From a checkpoint of a small mixture-of-experts model trained on Wikipedia: 64 experts in each of 7 layers.
Below are experts of layer 6 (counted from 0) of a mixture-of-experts language model. Rows are named router (the router's row for the expert), gate (a neuron's input weights, with its number), up (a neuron's input weights, with its number) and show model dimensions 0-95. Each number is 128 + 24 x the weight over its row's rms, rounded and kept within 0 to 255.
Before each expert's rows: a language model's description of what the expert responds to. This comes from a sample of Wikipedia text that the model never trained on.

# expert 33
It responds to: Units and measurement text. Area, distance and percent units and numbers in geography stats, plus LaTeX superscripts and sentence-final periods, like sq, km, %, ^{.
router [148 156 152 148 133 156  90 144  94  91 159 158 130 175 135 112 138 143 138 141 177 107 145 112 111  94 102 132 157 107 157 167  99 137  97 128 113 146 107 127 102 194 105 131 150 122 135 132 112 148 100 130 119  70 100 116 155 135  91 140 155  90 111 100 164 144 153 154 135 102 127 110 127 126 111 107 135 158 110 111  82 128 160 118 159 105 127 167 114 114 111 120 143 133 121 124]
gate1 [117 143 170 147 109 134 136 111 143 146 194 144  91 154 165 138 137 133 111 129 109 125 121 134 176  78 149  97 133 113 158 117 158 137  99 164  85  89 138 140 101 149  99 116 154 111 123 129 128 140 119  61 109 119 110 166 148 130 124 130 152 106 105 113  95 124 120  88 119 110 103 142 159 147 119 119 127 112 109 126  78 135 100 136 113 118 113 102 111 108 140 151  78 111 130 160]
up1 [133 119 149 130  91 126 106 134 140 137 115 175 113 179 138 168 134 109 173 140 161 133 146 143 125  84 123 146 142  66 120 117 119 105 125 155 125  89 102 120  88 149 120 170 151 150 112  99 119 109  92  96 141 137  99 119 109 116 126 134 128 124 110 109  82 148  82  93  98  72 130 104 173 153 121 107 118 119 139 134 125 108 139 109 123 117 116 103 100 163 129 113 100 117 163 136]

# expert 57
It responds to: Codes and identifiers. Capital letters and symbols in IDs, grid references, LaTeX subscripts and abbreviations, like _{, MGI, DTXSID, OS grid reference:.
router [123 157 109 112 123 151 168 126 104 144 154 139  90 129 150 132 100 165 168 164 119 100 138 125 171  90  79 126 102 127 160 102  87 104  80 110 123 138 106 119 132 117  98 121 106  95 121 137 163 127 133 136 124 119 117 123 114 134 107 119 153 165 131 119 186  81 155 129  91 127 140 131 103 175 130  97 155 104 142  93 114 111  90 149 119 138 135 174 133 140  94 134 134 138 141 106]
gate0 [149 121 164 151  83 111 126 122 141 166 157 139 121 129 151 109 109 112 114 141 147 129 144 116 187 125 143 126 126 158 136 120 145 127 117 148 102 107 131 100 106 154 110 141 147 130 128 110 132 144 129 143 143  83 114 113 118  98 119 112 157 118 154 127 121 105 196 182 122 143 111  80 132 125  98 125 118 116  74 143 132 104  99 133 127  94  67 150 106  75 121  87  83 120 130 145]
up0 [ 73 131  88 171 141 149 151 127 118 112 111 126 159 156  96 131 132 132 119 101 104 124 167 138  82 152 139 109 159 101 117 115 112 118 115 136 125 156 125 137  96 131 115 121 117 131 168 188 106 113 120  61 122 174 104 121 125 182 127 100 107 127  99 138 141 140  67 117 113 132 135 124  98 118 164 142 138 123 146 140 140 135 175 131 138 167 114 109 108 142 165 131 151 127 116 135]

# expert 12
It responds to: Year first digits. First three digits of a four-digit year after in, until, or a table bar, such as 201, 198, 196.
router [115  92 106 105 153 125 130 116 115  92  69 123 124  90  91 137 136 145  97 145 120 129 129 108 142 178 127 190  99 169 169 157 112 111 117 132 137 111 119  87 116 151 116  92 112 114 169 125 150 129  89 124 156 144 102 139 154 119 123 140 143 113 152 134  72 174 148 137 106 125 149 116  92 130  76 159 107 116 143 152 141 130 115 118 115 100 113 140 137 143 146 125 108 133 163 109]
gate8 [119 105 170 148 118 133  92 132  98 126 136 139  98 122  91 115 120 118 115 116 137 126 106 152 102 110  93 163 109 139 117 165 128 102 135 176  93 109 131 124 128 140 108  87 108 115 157 135 154 139 105  75 118 135 127 112 130 152 152 134  75  95 168 155 141 130 162 159 167 102 136 152 102 107 153 159 107 108 114 109 133 126 136  96 101 167 100  75 114 130 123  81 153 113 145 150]
up8 [155 101 110 177 153 106 166 140 121 137 153 122 113 130 149 117 153 130 128 122 136 133 120 111 155 179 177 130 114 138 136 131 138 156 102 166 135 143 122 116  88 172 133 148  99 143 151 153 122 110 103 136 145  99 132  87 121  70  95  96 180  91 115 138 113 134 121  82 148 121 144  98 103 132 105  80 145 140 167 119 147 136 113 163 143 122 117 130 129 102 126 150 154  94 167 122]

# expert 48
It responds to: Sports career phrases. Nouns and ordinals in sports career narratives after his or a, such as debut, league, first, -year contract.
router [124 137 111  95 125 127 120 100 147 138  98  85 131 121 108 176 120 148 138 136 172 107  96 168 151 143 123 131 104 100 118 185 133 145 159 131 119 140 161 129 151  96 166 135 164 139 142 137 102 152 140 134 116 151 144 127  90  99 148 146 124 135 101 167 128  59 125  91 112 144 103 142 169 109 133 166 103 125 166 145 127 153 126 147 158 160 113 162 139 121 110 178 124 129 137 139]
gate0 [114 144 103 141 130 199 114 173 154 121 196 102 140 114 109 159 136  86  94 141 127 128 119 127 132 111 144  93 145 133 150 138 148 143  98 107 145 109  89 151 124 139 127 125 135 125 129 106 155  96 125 165 150 132 140 120 130  75 124 140 102 122 173 186 140 128 116 137 114 157 133 172 122 125 134 130 156 154  98 121 146 138 135  97 112  94 163 138 117 117 147 120 164 106 105 167]
up0 [132  98 170 110 112 127 149 105 127 117 109 128 154 163 110 143 137 124 112 137  83 155 163 121  96 142 147 155 124 129 117  72 126 143 101 141 133  94  82 139 109 156 139 125 121  88 134 105 172 125 123  89 104 103  96 132 163 121 134 153  89  98 117  96 124 158 135 125 171 106 114 122 132 153 135  94 121  94 144  93 155 109 107 158  77 164 140 116 175 100 131 139 117 127 155 108]

# expert 58
It responds to: Place-name commas. Commas and words inside geographic locations, like the comma in County, California, state names, and Location fields beside coordinates.
router [138 107 131 124 116 103 178 135  87 157 163 121 179  97 133 152 162 104 138 134  92 148 141 131 167 137 146 119 146 106 139 109  99 104 121 120 126  79 143 184  98 142 146  98 118 122  92 149 138 116 126 140 127 160 118 173 123 119 115 138 107 148 147  90 126 154 142 146 120 147 105 102 142 110 110 154 156 166 147 115 125 147 130 125 111  99  83 166 120 116 147  65 137 157 152 117]
gate0 [149 162 112 128 125 156 119 119 131 172 132 147  80 161 105 128 135 137 148  95 102 129 127 140 156 130 123 110 172  93 140  93 112 157 109 153 135 136 115 182 152 167 116 123 142 124 102 125 140 138 123 132 135 105 112  97 144 119 121 115 119 115  96 116 158  81 114 161 163 147 122 106  98 116 117 106 133 122 134 108 140  66 133 133  86 124 129 144 115 164 133  98  59 169  86 144]
up0 [146 166  82 191 133 114 154 138 159 163 148 112 138 133 130 131  99 147  86 148 131 134  82 129 143 103 108 112 132 110 133 128 129 170 106 171 135 130 125 150  94 159 140  99 153 120 138 181 122 142  66 117  83 152 136 163 123 144 152 141 120 135 105 121 144 124 112 121 149 133 134 104 121 126 134 113 120 127 149 111 182 120 129 144 145 109 140 139 111 117 136  88  59 125 162 120]

# expert 28
It responds to: Quantities and counts. Numbers and number words in running prose, like eight, ten, hundred, 82 before ,000, often in sports or sales statistics.
router [133 133 118 130 137 133 116 119 121 112 118 144  88  83 138  59 132 169 115 135 187 128 127 151 165  98 148 125 153 141 106 164 117 112 114 141 117 155 128 130 137 135 100 104 153 155 163 147  69 164 137 117 119 155 132 129  84 145 103 131 134 117 123 145 166 156 107 149  76 124 151 111  86 122 131 152 172 110  87 133 136 149 141 153 152  91 120 144 127 121 126 145 159  95 107 129]
gate1 [144  85 152 143 101  98 140 158  99 133 126 155  95  99  75  80 127 136 109 132 157 145 143 193 186  71 115 101 140 144 118 148 138 153  73 156 121 122 122 144 117 113 122 134 164 122 126 126 103 168 149 163 156 117 132 123 106 145 110 129 135 147 131 166 136 117 172 136 110 178 139 130 118 134 155 140 136 125 143 114 131 124 116 158 150 160 124 133 111 146  87 130 129 110 133 146]
up1 [ 98 175  94 144 140 116 133  93 131 137 118 116 144 152 169 144 125 140 102 149 118 100 148  87 100 214  75 124 107 135 158 161 148 107 169 104  87 159 145 141  89 126 146 147 112 110 126 134 124 130 154 103  90 123  98  95 149 110  96 128 112 119 156 153 128 149 125 156 133 107 113 131 159 130 133 120 126 139 132 109 126 153 155 127 133  99 101 142 143 100 163 154 133 152  97 133]

# expert 11
It responds to: Early word fragments. Short first or second pieces of split words, mostly consonant clusters and stems, such as sp-ra-ined, sc-ra-pping, boy-c-otted, re, comp.
router [ 76 104 137 126 108 159 108 119 110 130 116 135  84 100 143 100 126 119 141 145 148  76 152 154 151 120 126 100 120 108 107 138 127 148 119 169  73 166  94  67 134 121 142 131 169  96 106 109  94 112  97  83  76 129  99  90 142 163 144 110 144 136 154  98 133 159 134 135 142 101 133 134 117 118 143 112 111 146 145 105 143 160 163 136 125  99 119 154 114 134 138 118 103 135 142 111]
gate1 [113 180 128 114 144 121 134 156 167 117 119 114  95 132 116 102  98 159 122 141 121 108 132 118 133 132 137 146 138 119 131 171 183 158 155 137 147 104 111 131 122 153 186 135 135 118 114 168 135 121 141 123 120  84 100 158 130 153 126 142 132 101 151 143 147  91  96  86 148 133 130 162 158 122 148 107 143 132 124 163 102 140  75  91 131 149 109 158 153  82 134 150 140 143  70 150]
up1 [139  85 151 126 158 122 115 126 133 137 157  98 134 126 137 150  98 114 103 112 122 134 115 163 124 146 142 100 118 138 187 158  93 113 127 157 149  82 122 112  99 147  90  97 145 124 194 108 137 105 133 151 145 128 117 117 136  74 104 135 129 189 111 122  86 144 110 120 144 123 129 117 139 147 126 103 102 100 133 146 166 103 156 141 110 127 153 128  74 171 117 111  91 118 142 121]

# expert 20
It responds to: Opening quotes, word starts. Opening quotation marks before quoted speech or phrases, and first pieces of split words after articles, such as un, dis, res, cons.
router [ 96 104 132 185 141 180  92  79 161  97  89 107 105 154 145 148 141 109  92 110 172 133 103  94 114 125 151 146 126 137  86 106 131 126  95 155 124 114 121 140 114 138 181 159 108 132  92 102 118 154 143 112 111  93 129 113 100 165 114 134 121 153 143 140 141 160 116 118 143 122  92 140 125  89 130 124 138 121 117 113 139 124 137 136 100 153 138 165 146  89 137 141 156  96  93 119]
gate0 [149 114 111 158 132 144 131 118 113 145 111  97  95 145 158 157 107  98 116  75 153  85 112  88 126 156  92 133 142  96 126 156 125 132 136 156 175 148 127 133 138 139 134 147  84 139 173 136  70 160 125 109  94  98 126 109 129 147 105 125  94 153 167 126 137 132 161 136  99  96  86 165 143 128 109 121 145 124  80  94 139 133 132 125  94 130  87 141 122 124 155 121 144 104 116 121]
up0 [140 122 151 129 158 110 136  94 158 165 160 133 120 130 142 135 114 140 167 173 126 122  92  89 102 115  89 111 143 100 120 110  97 126 109 112 126 140 141 148 108 172 117 161 133  68 131 142 121 144 168 141 100 112 121 110 114 117 135 114 155 112 103  92 123 100 124 116 106 130  74 108 105 173 122 117 134 143 146 174 141 190 118 145 109 143 114 160 159 130  92 141 139  93 137 155]

# expert 36
It responds to: Determiners before nouns. Articles and possessive determiners right after a verb or preposition, such as the, its, their, an, new.
router [ 88 156 153 108 145 165 112 114 123 155  99 128 114 127 121 135 104 136 176 139 133 118 155 128  91 125  92 138 160 132 121 154  98  97 126 131 134 112 114 135 149 124 125 118 154 129 144 167 144 157  98 147  82  95 108 148 131  99 152 158 109 132  98  91 122 110  88 114 140 130 103 139 136 116 103 140  91 118 114 151 133 124  66 120 141 124 162 179 159 155 184 161 114 149 163  98]
gate2 [135 112 130 125 113 173 112 121 108 126 139 144 103 140 120 131 129 150 152 102 124 138  94 154 142 124 186 113 111 140 154 172 150 119 132 120 118 102 121 121 123 169 121 144 151 141 116 128 183  93 146 150 108  85  99  87 199 140 156  99 163  94 138 179 130 102 125  95 126 138 107 144 106 130 167 131 121 123 136 131 134 131  98 114 100 145 180 121 130 105 109 158 176 147 120 129]
up2 [103 122 139 121 159 123 133 111 154 156 112 131 105 129 118 117 108 149 147 100 130 177 116 142 134 157 127  72 102 165 149 158 165 106 110 125 107  93 135 147 135 124 114  96 165 107 112 130 110  98 146 145  83 126 133  95  92 115 137 190 163 157 134 156 125  72 108  84 100 117 129 167 153 159 164 121 110 122 130 102 132 131 102 136 106 137 101 131 148 160 163 124 114 107 134 147]

# expert 34
It responds to: Sentence-opening subjects. Pronouns and openers starting new sentences in biographies and reviews, like He, She, Despite, After, Later, especially after quotations.
router [106 137 126  63 130 107 106 127 127 148 176 136 115 114 101 108 134 114 119 117 107 132  88  95 117 134 153 103 112 163 151 136 135 142 121 114 116 115 115 141 143 169  91 133 144 126  83 100 119 100 166 134 111 106 125 116 111 145 152 119 116 136  90 174 131  88  77 159 151 103 177 133 125 144 161 107 114 145 115 129 138 128 113 116 169 113 171  78 152 118 119  92 170 111 149 124]
gate0 [140 171  99 115  94  99 137 157 145 150 141 117 117 124 123 123 136 134 126 141 140  70  77 164 118 139 133 165 136 117 160 140 161 136 173 148 109 143 161 132 126 103 110 123 152 157 129 157  93 146 146 106 112 112 147 125 128 152 139 114  73  97 138 162 109  85 118 128 125 150 159 130 146 166  97 139 130 106 190 151 102 163 135 158 144 115 118 148 151 133  99 105 150 148 167 143]
up0 [136 124 103 155 160 148  89 105 167  84 124 107 147 134 143  99 117 121 130 174 147 102 152 103 124  84 139 141 127 141 115 100 126 156 152 131  97 144 160 132 136  87 138 136 178 138 126 108 130 112 160 118 116 131 115 191 137 128 101 125 135 152  73 126 138 152 147 139 102 137 124 110 139 140 111  95 128 146 157 136 187 140  98 146 141 171 133 115  72 138 119 127 159 143  87 138]

# expert 6
It responds to: Surname and name endings. Final pieces of personal names and surnames in lists and infoboxes, such as -ović, -sson, -ini, also goal minutes.
router [151 152 102 122 111 115 163 182 138 159 148  80 109 128 154 124 100 116 163 117  92 125  93 105 135 130 156 119 117 138 151 177 130 114 163 115 111 154 168 148 135 174  84 161 120 109 110 117 166 105 136 141 157 147 134 133  95 144 120 142 121 122 149 151 146  89 146 142 143 169 162 122 151 157 170 121 132  98 119 101 152 117 169  93 143 157 123 132 108 110 130  88 131 150 130 129]
gate1 [149 152 173 140 145 108 123 125 148 116 106 162 128 120 125 126 126 145  91 130 148 136 147 104  99 123 101 155 171 142 154 170 108 143 145 136  91 117 110 142 140 134 172  93 159 156 107 130 141 130 131  92  92 135 114 129 166 109 148 101 103 149 188 158 162 120  71 117 106 103 135 169 144 161 111 139 109 140 106 124 127 124 113 110 139 147 144 112 128 152 155 166 189 151 112 124]
up1 [157 137  90 174 134 153 135  84 145 114 112  89 116 124 119 125 109 111 166 117  88 141 153 111  97 153 125  98 143 113 125 156 128 113 159 117 105 136 174 148 103 123  90 146 150 141 161 136 120 106 132 145 138 153 135 111  89 154 151 115 110 105 124 130  79  87 154 153 168 159 158 105 130 131 142  79  90 140  88 117 125 138 156 145 136 140 107 175 149 115 103 100  98 132 108 113]

# expert 18
It responds to: Table cells, list items. Country names and content words inside table cells or comma lists, such as Germany, Greece, plus verbs like would, visit.
router [ 86 104 112 133 120 128 144 121 153  87 118 112 135  91 105 124 127 117 156 153 108 131 167 109  71 145  90 130 126 118 125 115 121 107 110 101 127 127 100 116 158 127 136  99  94 119 178  99 126 121 118 134 162 141 172 115 158 132 193 131 137 145 150  99 101 154  85 147 104 135 143 119 105 142 109  98 144 108 126 110 118 159 121 149 132 106 106 145 105 151 109 127  89 133 148  54]
gate0 [148 146 139 123 121 184  99  97 126 182 114 129 172 134 137 113 132 102 148 115 155 115 130  99 134  88 156 126 162 149  92 181 149 137 119 128 117 132 129 160 113 179 179 148 152 154 116 157 125 157 124  97 117  98  82 131 133 158 106  90 106 148 120 110 148 126 145  83 106 144 107 131 116 137 113 121 134 114 111 125 107 126  99 133 154 173 145 145  82 109 143 145 102 150 128 146]
up0 [111 114  70 104 169 107 133 140 148  75 140 155 111 158 120 122 139 122 141 129 110 178 121 161 112 111 152 133 146 165 141 116 121 135 137 185  81 155 106 130 122 111 109 144 119 182 148 110 135 143 134 156 181 125  93 115 130 119 135 114 127 139  82 133 141 145 108 144 139 135 125 125  82 130 128 141  88 148 158 146 155 118 148  94  84 114 107  91 110 128 149 137 145 106  88 132]

# expert 63
It responds to: Song and work titles. Words inside quoted song, album and play titles, like You, Love, The, Don't, Again, often right after an opening quote.
router [151 175 106 149 132 139  71 183 113 123 118 157 130 163 155 150 110 151 119 124 125 117 140 136 138 121 164 122 103 118 127 103 126 130 133 144 188  77 149 123 143  98 106 158 131 179 148  89 132 109 147 161 145 128 141 170 130 137 112 136 117  84 154 157 146 131 135 134 138 168 159 103 137 153 152 149 118 135  98 112 137  97  97 141  96 144 155 147  97 120 113 168 121 148 155 112]
gate0 [136 115 110 139 114 129 164 129 122 106 164  96  91 115 139 101 134 118 204 119  89 122 134  93 130 110 135 112 125  98 126 180 141 125 120 108  85 105 143 145 150 111  95 113 106 193 123 124 157 141  98 135 146 125 116 121 129 134 123 147 106 151 154 132  70 124 172 143 142 154 132 113 102 177 169 142 115 133 113 158 129  86 125 100 151 105 150 106 133 131 125 113 141 159 153 123]
up0 [154 124 134 147 140 156 118 132 135  96 133 109 112 136 134  89  91 128 161 134 121 132 104 162 136  82 164 126 126  98 104 172 125 151 142 127 162 121 101 131 164 148 133 167 181 166 171 111 116 151 156  94 163 107 132 150 104 135  98 142 125 131 138 121 121 161 125 125 150 194 143 116 111 157 177 154 144 134  96 124 152 129 127 118 150 111 125 122  92  88 108 123 108 179 113 134]

# expert 59
It responds to: Sentence-opening prepositions. Sentence-initial In and According, plus prepositions and linking words in history prose, such as "In 1703,", "In addition", along.
router [ 95 125 131 134 108 125 124  98 135  95 122 132 134 108 106 115 146 150 167 155 105 141 148 114  83 149  91 138 124 109 114 110 101 109 131  99 109 123  84 108 155 135 144 114 106 100 177 111 128 110  98 154 162 141 172 123 164 118 193 136 138 155 150 101  91 136  89 143 100 109 133 115 102 132 107 120 151 114 107 113 127 167 118 143 145  92 119 119 118 165 120 127 101 118 133  53]
gate8 [158 145 146 152 129 144  94 108 113 147 123 138 139 190 121 125 107 119 145  97 104  84 116 128 158  88 123 158 160  95 153 180 150 120 147 128 102 123 160 145 117 120  87 103 145 113 109 149 133 174 136 131 118  72  71 133 130 125 116 143 146 127 120 181 142  94 161 111 141 150  93 141 118 138 130 161 146 154 117 144 108 122 145 120 123 146 111 141 156 112 122 130 143 116 152 183]
up8 [152 144 168 129 132 118 139  92 169 136  99 163 117 136 103 143 102 128 121 139 120  92 109 165 152 149 102 104 156 129  83 167 180 140 113 125 138 134 126 118 136 103 133 155 172 133 142 166  96 160 113 148  77  96 139 118 121 121 170 148 133 149 165 137 105 129 115 158 121 101 112 108 129 101 149 182 133 159 165 179 145 159 138 140 131 109  98 137 155 109 115 123 142 114 120 139]

# expert 27
It responds to: Surname pieces. Mid-name fragments of Western personal and team names, often after Mc, Mac or a first name, like Whit, Cow, Rab, ley.
router [164 132  74 114 104 129 117 116 174 141 128 111 142 133 158 111 135 102 100 162 102 108  93 122 125 127 124 125 109 123 130 134 154  94 156 106 148 115 154 109  80 135  81 169 158 134 119  96 152 108 125 143 149 138 142 103  89 192 145 114 110 103  96 132 112 113 106 147 154 184 153  94 164 146 143 121 106 132 163 119 160 124 139 128 136 167 133 116 147  90 100 113 121 120 111 139]
gate0 [116 110 163 105 138 107 130 143 121 137 125 135 149 107 110 116 170  93 104  95 121  86 144  97 136 158 185  61 115 136  86 151 140  98  89 119 133 133 105 108 117 164 174 132 143 109 100 132 164 136 172 149 104  90 129 142 127 150 109 137 125 145 119 153 100 147 111 129 118 145  95 109 146 117 153 152 133 119  98 166 142  98 140 114 144 140 161  88 108 130 145 165 143 148 130 158]
up0 [134 165 156 126  91  83 144 148 101 117 109 113 117 127 141 111 123 134 187 103 178 147 114 133 131 138 114 175 134 133 103 149 141 128 134 170  88 127  55 154 129 113 112 110 151 128 129 150 106 154 119 142 131 152 144 151 141 126 159 155 127 160 172 154 139 141 153 124  99 113 130 139  73 128 100 178 121 134 154  91 141 136 146 157 134 131 144 111 127 114 147 156 156 165 143 119]

# expert 5
It responds to: Mid-word verb stems. Word-initial or middle pieces of abstract Latinate verbs and adjectives in prose, such as imp, dec, acc, emphas-is, incul-c-ate.
router [ 95 129 118 101  65 154 137 121 141 108 148 137 135 188 102  92  79 164 162 125 178 148 145 132 129 141 136 139 142 144 125 101 123 102 122 147 142 149 116 102 153 109 113 145 163 125 111 134 106 135 185 127  85 128 109 103 156 103 115 128 139 149 135 126 101 149  96 122 150  99 107 153 137  93 141 143  85  98 131 172  93 123 140 142 112  92 162  98 159 133 134 117 136 139 125 146]
gate1 [102 138 141 160 157 150  95 104 115 155 167 118 138 198 123 108 107 134 136 149 132 129 152 100 137 135 124 130 106 128 165 120 126 125 169 138 136 123 150 145  89 123 130 141 140 124 115 189  94 186 119 126 107  92 134 174 149 118 115 100 120 114 115 162 162 140 135 140 149 109 112 117 169 169 146 130 123 114 157 157 169 105 145 137  90  98 155 150 112 135 102 129 146 154 171 134]
up1 [118 157 118  69 124 137 162  90 166 104 111 162 113 159 166 136 152 138 112  75 115 134 133 118 135 108 106 145  80 107 121 153 150 150 150 116 127 118 167 132 142 116 135 119 140 159  82 146 118 113 160  97 127 115 109 165 127 147 145 150 179 105 102 101  86 109 148  98 133 132 141  83 125 139 114 101 107 142  93 138 138 104  91 117 149 122  95 144 113 116 139 129 175 118 108 123]

# expert 1
It responds to: Conversational function words. Common function words, auxiliaries and pronouns in quoted speech and opinion prose, such as to, not, do, you, really, would.
router [121 134 124 137 136 149  77 160 103 119 126 133 133 151 131 132 107 154 118 130 186 138  96 134 112 121 158  95 130 136  88 117 131 184 147 171 159 119 110 115 167 141 139 137 176 107 145 112 132 134 153 103 147  87 116 162 133 152 140 148 106 111 148 180 125 163 103 143 171  99 112 165 151 151 143 129 102 138 103 109 123 116 119 111  97 122 153  81 140  74 133 137 138 155 130 142]
gate1 [104 147 102 142 116 105 103 153 114 137 117 117 120 137  74 143 131 135 139  97 158 157  88 118 100 124  89  60 148 140 114 121 136 147 115  82 144 149 126 121 122 140 129  92 132 120 158 138 149 131 187 141 119 108 116 120 111 106 134  90  93 186 116 138 121 104 167 125 140 168 131 155 134 157 168 146 139 148 114 130  93  88 101 135  69 143 156 133 131 127 128 122 113 120 161 126]
up1 [ 93 158  96  89 108 124 142 112 122 131 151 166 110 139 113 128 207 151 151 111 115 146 106 141 117 101 124 123 133 149 167 120 135 135  92 151 108 129 163 137 146 142 127 156 111 106 137 127 109 182 150 142 159 119 112 113  92 101 106 106 100 144 154 174 105 128  94 150 106 143 152 126 136 147 157 131 118 139 126 120  77 172 108 109 148 133 144 130  99  92 132  68 105 139 125 122]

# expert 31
It responds to: Slavic and foreign name pieces. Word pieces inside non-English proper names, often Slavic with diacritics, such as Sar-aj-evo, Rij-e-ka, J-ó-zef, Mali-ński.
router [174 147 112 128 135 101 134 183 148 127 159  66  79 117 142 138 141 125 139 129  88 136 113 120 107  94 154 107 142 131 142 136 130 107 162 133 126 157 141 140  95 129  88 136 136  95 110  86 161  97 158 127 146 144 149 169 105 140 128 133  76 130 120 108 150 128 111 117 133 154 160 156 123 173 152 113  95 118 142 132 150 139 162  95 147 157 106 133 183 153 160 129 123 136 128 120]
gate0 [ 80 129 104 173 129 117 109 137 127 151 169 111 129 133 104 106 117 122 163  93 108 122 143 136 113 160 134 127 161 111 171 126 136 111 144 120 123 131 138 160 155 148 108 150 108 156 149 164 155 141 123 150 104 120 118 107  98 178 136 137 168 104 134 157 109 120 124 148 146 192 151 148 139 140 159 110  86 125 123 148 106 127 118  88  93 182 136 142  66 106 125 125 155 101 130 119]
up0 [ 87 127 129 133 144 121 104 142 132 129 185 105 123 148 145 130 129 143 139  79 100 110 160 119 119 153 143 117 114 121 126 142 184 115 123 111 115 171  99 128 165 155 139 128 124 115 172 141 142 106 166 148 108 142 148 130  98 139 125 148 175  90  94 134 145 111  70 149  93 152 147 144 116 139 167 123  60 130 140 114  99 134 142 127 161 173 116 115 127 104 145 141 133  94 115 116]

# expert 45
It responds to: Prepositions and formal words. Mostly of, in and during before noun phrases, plus formal words like Note, Votes, Pope, order, Category in lists and records.
router [ 87 132 140 123 119 134 140 112 147 110 128 131 135  83 108 122 159 157 155 148 129 140 164 121  87 152  79 150 131 107 113 107 103 111 122 103 120 129  94  97 154 106 110 131  95 116 170 100 123 110  85 133 161 155 164 133 150 112 178 125 138 162 152  92  96 153 103 145  93 102 161 113  98 115 101 106 127  90 103 126 132 151 140 153 128 125 125 134 110 143 112 122 100 119 139  58]
gate0 [184 148 156 140 146 139 129 144 118 127 105 105 125 135 102 148  94 131 132 104 128 124 118 104 129 108 130  95 159 157 122 166 134 151 143 151 132 140 152 156 118 101 121 129 155 164 132 139  98 147 121 128  98  99 139 161 111 164  79 149  89  88 147 163 147 126 156 124 124 145 108 133 141 126 164 112  93 187 108 147 140  94 152 100 130 152 134 110 135  90 114 151 167  68 117 160]
up0 [123 148 167 126 127 103 175 123  98 143 126 148 157 141 124  98 118 118 164 107 199 118 105 136 135 136 144 122 160 127 112 182 136 138 109 123 130 133  98 104 159  92  82 171 120 151 185 123 131 139 152 141 115 133 147 128 124 161 100 127  91 155 129 100  96 125  98 107 102  74 107 145  95 118 113 149 143 104 131 150 169 103 127 148 119 129 150 145 116 147 129 151 101 134  97 117]

# expert 52
It responds to: Non-Latin script bytes. Byte pieces of Chinese, Japanese, Korean, Thai or Hindi characters in tables and names, plus some medal-table cells.
router [ 86 114 122 136 118 104 157 112 121  84  97 130 137  88 117 134 142 144 153 156 109 121 171 132  87 149  98 153 121  98 109 122 121 129 115 117 116 134 115 111 166 103 121 113 102 117 164  87 131 126 104 119 174 158 157 121 158 137 174 115 171 146 145  87 110 166 103 147  96 113 141 109 118 153 100  86 128 106 117 149 106 155 131 158 139 100 113 123 107 153 115 146  99 129 141  65]
gate0 [153 129 130 191 108 169 106  99 134 130 155 128  89 141 103 140 147  66 142  86 116 103 136  87 135 120 138 134 132  96 100 149 173 124 146 136 137 114 155 164 116 133 130 124 148 133  94 158 173 138 147 112  97 123 126 131 146 127 118 124 111 134 140 141 128  97 174 121 179 135 136 156 130 122 177 136 162 136 164 140  73 129 135 109 120 137 105 154 148  98 112 117 117 138  99 165]
up0 [116 111 137 137 194 143 151 108  61 157 158 170 125 151 113 120 112 108 114 124 171 103  90 123 118 146 140  66 124 122 115 128 112 106 134 124 131 136 143 109 136 147 176 111 130 100 142 149 132 100 134 101 104 114 126 175 119 144 101 169  97 165  82 139 138 140 142 154 124 113  99 109  78 113 145 136 132 134 122 137  90 148 113 134 176 101 132 141 127 119 157 144 152 120 136 132]

# expert 29
It responds to: Clause-joining commas. Commas ending an introductory phrase or clause, plus concessive conjunctions, such as "However,", "In 1899,", although, while, but.
router [129 138 153 112 156 112 170 147  81 135 155 165 164 103 124 107 143 124 170 127  96 133  92 120 141 111 153 119  94 127 109 111 140 150  85 155 113 153 113 165 120 135 163  89 170 188 111 131 145 115 114 136 106 101 136 132 150 137 122 142  90  94 124 111 100  92 128 124 128 127 111 133  84 139 126 172  95 131 140 159  99 133  99 143 101 131 118 125 139  84 133 107 154 157  88 125]
gate0 [143 166 125 175 115 111 106 164 119 119 121 162 110 108  84  81 150 139  91 175 128  93 117  93 115  95 120 122 116 115 164 176 115 120 129 164 149 149 119 169 105 131 141 124 139  95  96 129 138 120 104 113  98 129 123 117 122 123 133 105  95 110 133 156 178 116 133 141 158 142 103 176 139 146 175  98 150 121 110 123 143 131 148 101 132 133 127 157 110  98  99 158 164 129 157 153]
up0 [161 136 144 164 118 106 132 134 111 120 124 166 118  97 100  84 192 128 122 173  98  86 124  76 119 124 109 143 111 121 134 151 135 121 108 139 122 150 135 167  97 114 157 122 163 112  98 140  90 107 119 123 138 164 124 105 113 151 152 132 108 110 154 144 145 101 131 161 122 170 119 139 154 130 155  97 148 125 121 122 115 151 165 160 108 161  85 160 115 128 118 121 191 124 128 140]

# expert 46
It responds to: Biology description fragments. Word pieces and function words in species and pathology text, like of in is a species of, moth, beetle, brown.
router [155 128 156 125 141 130 144 154 129 142 151 129 159 191 140 170 122 116 148 148 166  79 154  87  93  81 147 149 124 115 116 120 127 130 126 103 101 141 105  99 150 168 171 155 163 116 117 116 149 125 146  95 112 133 111 161 102 128  76 130 113 140 108 112 174 164 147 115 152 150  78 150 153 134 150 119 173 161 139 148 132 128 132 101 134 145 139 121 154 136 116 118 126 154 108 132]
gate0 [168 170 109 101 132 160 135 109 151 124 108  84  96 102 146 153 119 140 123 147 110 150 107 144 148 119 171  89  94 124  98 109 130 140 143 159 124  97 171 122 146 149 102 166 152 100 142 133 120 138  98 112 104 134 124 105 120 103 104 137 113 110 144 191 121 148 120 147 151  92 149 128 127 142  98 164 128 140 137  94 159 144 155 148 123 142  83 143  70 107 141 146 141 170 130 145]
up0 [145 178 117  98 146 146 158 133 118 109 144  88 109 146 154 134  88 138 149 111 122 129 143 122 156 153 162 141 106  75  92 149 118 118 124 145 121  97 102 118 127 119  83 143 123 113 127 153  96 126 132 125 103 133 144  92 100 146 102 111 147 147 170 128  97 150 132 126 173 135 130 130 146 118 126 153 129  87  78 100 143  81 145 116 118 163  74 173  81 148 134 102 140 128 144 129]